Below are experts of layer 2 (counted from 0) of a mixture-of-experts language model. Rows are named router (the router's row for the expert) and show model dimensions 0-159. Each number is 128 + 24 x the weight over its row's rms, rounded and kept within 0 to 255. Numbers have three digits each.
Before each expert's rows: "comes before" lists some tokens at least twice as common just after its tokens as in all text. This comes from a sample of Wikipedia text that the model never trained on. Tokens count by the router's weight.

# expert 1
comes before: "-", " of", "%", " km", " •", "S"
router:142127143134169150126214123130158054132150095119157138153157153159155170111148130117116119148126153127134139095121182122117149139124144111109084142156165126121147145088126135091125141161092131122149158143070160134145144110096162112161154182175160167120076103157089136147138121153097152164118122164093126146111121096136117120111114116118106145097129147145129128106129168115144115082143124128170158129101132153134150121092141091112145143148134176142165120109127148169167102133163101

# expert 10
comes before: " of", "-", " than", " Force", " are", " were"
router:105170127125130121118154146125127120112137098103162146142158128123111148092082124097099083159126130063171113114099148146119147100139104139094075169116119119173113136121150103113106139163137132166123154129124122095103093075148166139152161157145138138149076115156115134140148123139131099123164120142071099102114112140158153131122110116135090122119146154158126122119151133192167126125098164132108104166116097078148123122133151126127124152142158139103122124124097107110107090116136111

# expert 53
comes before: "=", "The", "In", "On", "See", "He"
router:165094150144139139137143153157116152114124141168142125138087134129164118088131132134118156128107159127107112097127149136125168128107138085127128146127170131126092128155125131146070107138147145144121165146098139129098123131151132120146149141144140130156127152129091143156091084129156149102128159142083129098141106143151155073129146143124144114120125156143100139136152135152111101121159103129143151142111156111143142138134140109146104116135108131118103151132138105136116110128097140

# expert 23
comes before: ",", ")", " |", "–", ".", "\n"
router:134087166154130114094117150132121099096126168157137107164132136117109126156101080170097136129137156130096122139149162081114145098109174131133158126094135131115103093104132132132129119147115105140161180095124098132116136122115180171120068127137118114137123117091113101153139087096147145146122156167092159152122100154157096063113082119132135130118084141141161106102149103171141159168106130122141138164131138101138164127133133097133088130210088101104098123133117131144120117128116119

# expert 40
comes before: ",", " (", "'", " and", "\"", " was"
router:144154117139120145152135115162135084120144136094098159127105137153111092106136069140111123108135142082123141108118151101079142105128145161135133132132110088112151106115107077131153154140109127077143165102077114114129099108135117155101110138103124123130081093150154127118132127139117132071143114129052110141106114164127114130154094140135133134127151151147120095101151121162089153144111118173155135110147112102111142128123129162100123122111117134168140135107155175164087104118142120

# expert 16
comes before: "s", " of", " in", "ing", " for", " was"
router:146158122097097124133111121168120113117135115151131128151158124100121112130152096154133111110114088157127118064102134114157134112111148132110100111134166181124116149131132101123136126141104137160119153148090146119115081161117151129100144093153149131142141094118103136139116106125102151107119138116128154099093130102102105108182112141130124111139065166163133131119153150155118117130093128129121129130107135103136163100105141160164144126147146157177100147115132125120135104119125115

# expert 24
comes before: " the", " to", " in", " by", " a", " on"
router:158125180145105116123142170195161131159092154119152138128143111138084113116111092124088100075114112120127064118134136115110165117158130129117143106127130156111161148109115123131097146121161119095100150109124076136102157140092148126125121142089169118108118100134088135138156112117135131171146103118109165107110088116124105119157131114117140129101176107137095138096181131157148114122098166168115125117135115121155140128115119121128126089169122084130118089132160130154134126181126127

# expert 58
comes before: "=", "In", "The", "W", "On", "See"
router:111157111121103167127151135101145126146097082152128069170116124156119099160132093134102107129096108098135101075101164094122178095093169115138113109158153114116099163132109133136118148150142124128128154125093150156115142118121177109143152112150119133182106131133113153138103105088126115116111145141113106146101111165154115080132173160104150109140099114149133100104152131110113133142106135132144189108100116108180142143115136054154143123142167117144112104153151132139153123149129069

# expert 33
comes before: " |", "-", "|", "=", ";", "5"
router:148183109163111119072142179167099102060106112172089131133136111129123104119123064134086155119127172133119135116159128170126149085141112085110121107131139119137078139141118123144140122160172129170159136134123142147123097104110151138103145145169162166122140099140165152125120154112133106153123124152125147086161136167146134030124126113146128137148114132166125116151164160118149117142093135131126166160155129117118121121118149091143150103140109101130157109108127190149131123119151145

# expert 62
comes before: " |", ".", "°", ")", "–", "′"
router:108124124142128152114140147157090153110117137114112142117166143129109155160127103118123121123117139129113163117134163133104188089162113140129117106139135131077165148124122085149140153114132122128144129155140107096096132130105106131149115131088165143124142080122086149127093110121116117147144149101108085134066101164144099123113138166080141110078130126145104114112168154171170136145122128095161121120112108109111181105098125138127098094123131082156119123170096122148104138125107112

# expert 21
comes before: " the", " to", " by", ")", " a", " that"
router:178148117103145101121157178160121133167093103100119184153126113112100103148114109135063113131132111100095092166142120118111175085156138134120142112145161158102163113132127100101115133137190151163126164125124086130106124118116092141129127104128120097120131107088059128149150106139155124188123093119114117127119117124088123103143106125131098155122122126117119109106186079133118155157086116167140176149150118098135144141145140097127094111175140146126141104095120105118103128148126103

# expert 12
comes before: " of", ",", ".", ":", " in", " and"
router:113137171109157148159189108141136104077127146135130124147133137117107107125130087119115138183126132116157153089164131130185161129161119118158117134132198120126169123112100132166137120164108112178093138134106098097142093147135168142114148142149106115116110128110119148163136156132149117117135137166143097095117138138164086093131165168145109156120138148189142111107131127172127144140096159146119127154145142109153144135081157086162103114171130123129136113145110136133130100146135096

# expert 32
comes before: ",", " (", " and", "'", "\"", " ="
router:166145147160107140089140138182162113097154130123137119150075141113115149101129045130171169158163137145102165070128140119102160102090124197139152135126129112106106141103115138163179167152114148178132157078108130120129052125135152151095137107099089158104119120150138183136148107111119102075123136116083155158115104139129123117119129093139136117107132140123143110148128146153095128136131105156142139135105126087122134118143115142111110129156119214192106188124121134171156127113123167

# expert 51
comes before: "=", "The", "In", "On", " was", " be"
router:133124160129166154133142134132116111146117098107115119159089104138095145108133110093143131127151137137138140145115148117149183117115115137108135137124141137091122136185099139166144130122125106107128158119116122110139144075109157135131118144138136120132146113134101151183109123107132170136142156092157145121141156121141176124118153136141119139143121141123096112104133142150105141150118132167171173152107098145115098120102086101151161135160139102132154174156127149150149144143105107

# expert 4
comes before: " |", ":", ".", ";", " of", "|"
router:092152168105106174125169155142116129124150120135151111147119096117136113123114098120147125131110160140109110119145150144154125091147140128190117133123152150116120108147131139166117104181107113153148176144084131099116089190162166192122127122129115151109107133108166138131078115152149115117097124154071123146095113128145068102124132161143148118118160163146101147139141116143136138117154119112155164146134147130108153107104125108133116120154116136132140125184138163140132126144139122

# expert 0
comes before: "-", " of", "si", "ce", " List", "al"
router:137127128100109136100155108164135107149164093130132145135123124120147144100104129142156116159143090097151128130166135123124131108103162114137093163107169157147131149112131153133102136175105134162109122149107087116144105120129155102106166144152146148167094111113087187168141101121131154119159148145102115161101091112135116147134120119129105150105120166126131104102121126176162126125110171113161177126108148059135104137101130160107091163148138162175120117142141146186135112135117117

# expert 50
comes before: "=", "  ", "\n", "In", "The", " 1"
router:151096171128145151127147097156110106107139093127128138133137136142099092101173090141128141088138116129160095108127153132145131123084085073143109104148130182068170120167116142156137138107127122141126134115112118136108106137105140128131145103156131147145097110171130136134143094119122146130160150141122146114171134100091134079157139122115136159095123145156126142091126086171164117123107092160152166164140126138087113112097153131146114143168170093162153127155115137130147124125126132

# expert 31
comes before: " the", " a", " to", " his", " that", " with"
router:156122146127153124099152173149112100169109116104134149130121156152110144090159112106134104113121101158116123080138180078170179140152131134114100094139133168099147130133131111107116129148150088135126174103119097130133124138111125141157131125108107108135119103125119095118140097117144148173150147081105095172117150092112096102115147106117063075112109117132111173075165138105098110120132140143145167155156133102173164147125094110150134111145101121126103123086117146112154149158135157

# expert 37
comes before: "-", "|", ",", "000", "2", "1"
router:137141109152123130106118190113110148127149125118128133170104157132154158089144112118113135152137108128142112114144133118121103106144147115144146133092114153095097154122122141141177152171049169125089151101110128133172152117130132161144109158119149122107136119119102165143135085129111122143148128118120104134107110109113127054143120136125133133127102149138112090177165142147134119138117155133143197168118187131120140161113124152109118150135100142153137118133131093120095158141141172

# expert 20
comes before: " the", " a", " his", " their", " an", " its"
router:138112143130123124093132180140102113131118181127069144137121127164085115114148113094126105101100133133134095087107152119112173095107139125154127111152137137117153126088141129096133123132142107134145168112080108127124130157157110125129112114128176118113081097116095149123104085124092138163166131111149106118110133111140129101138111103144099096114123114115121149119146148112130116092144114121128151124163138125081156146121139166155134097176152152149137157144115179109107113156139164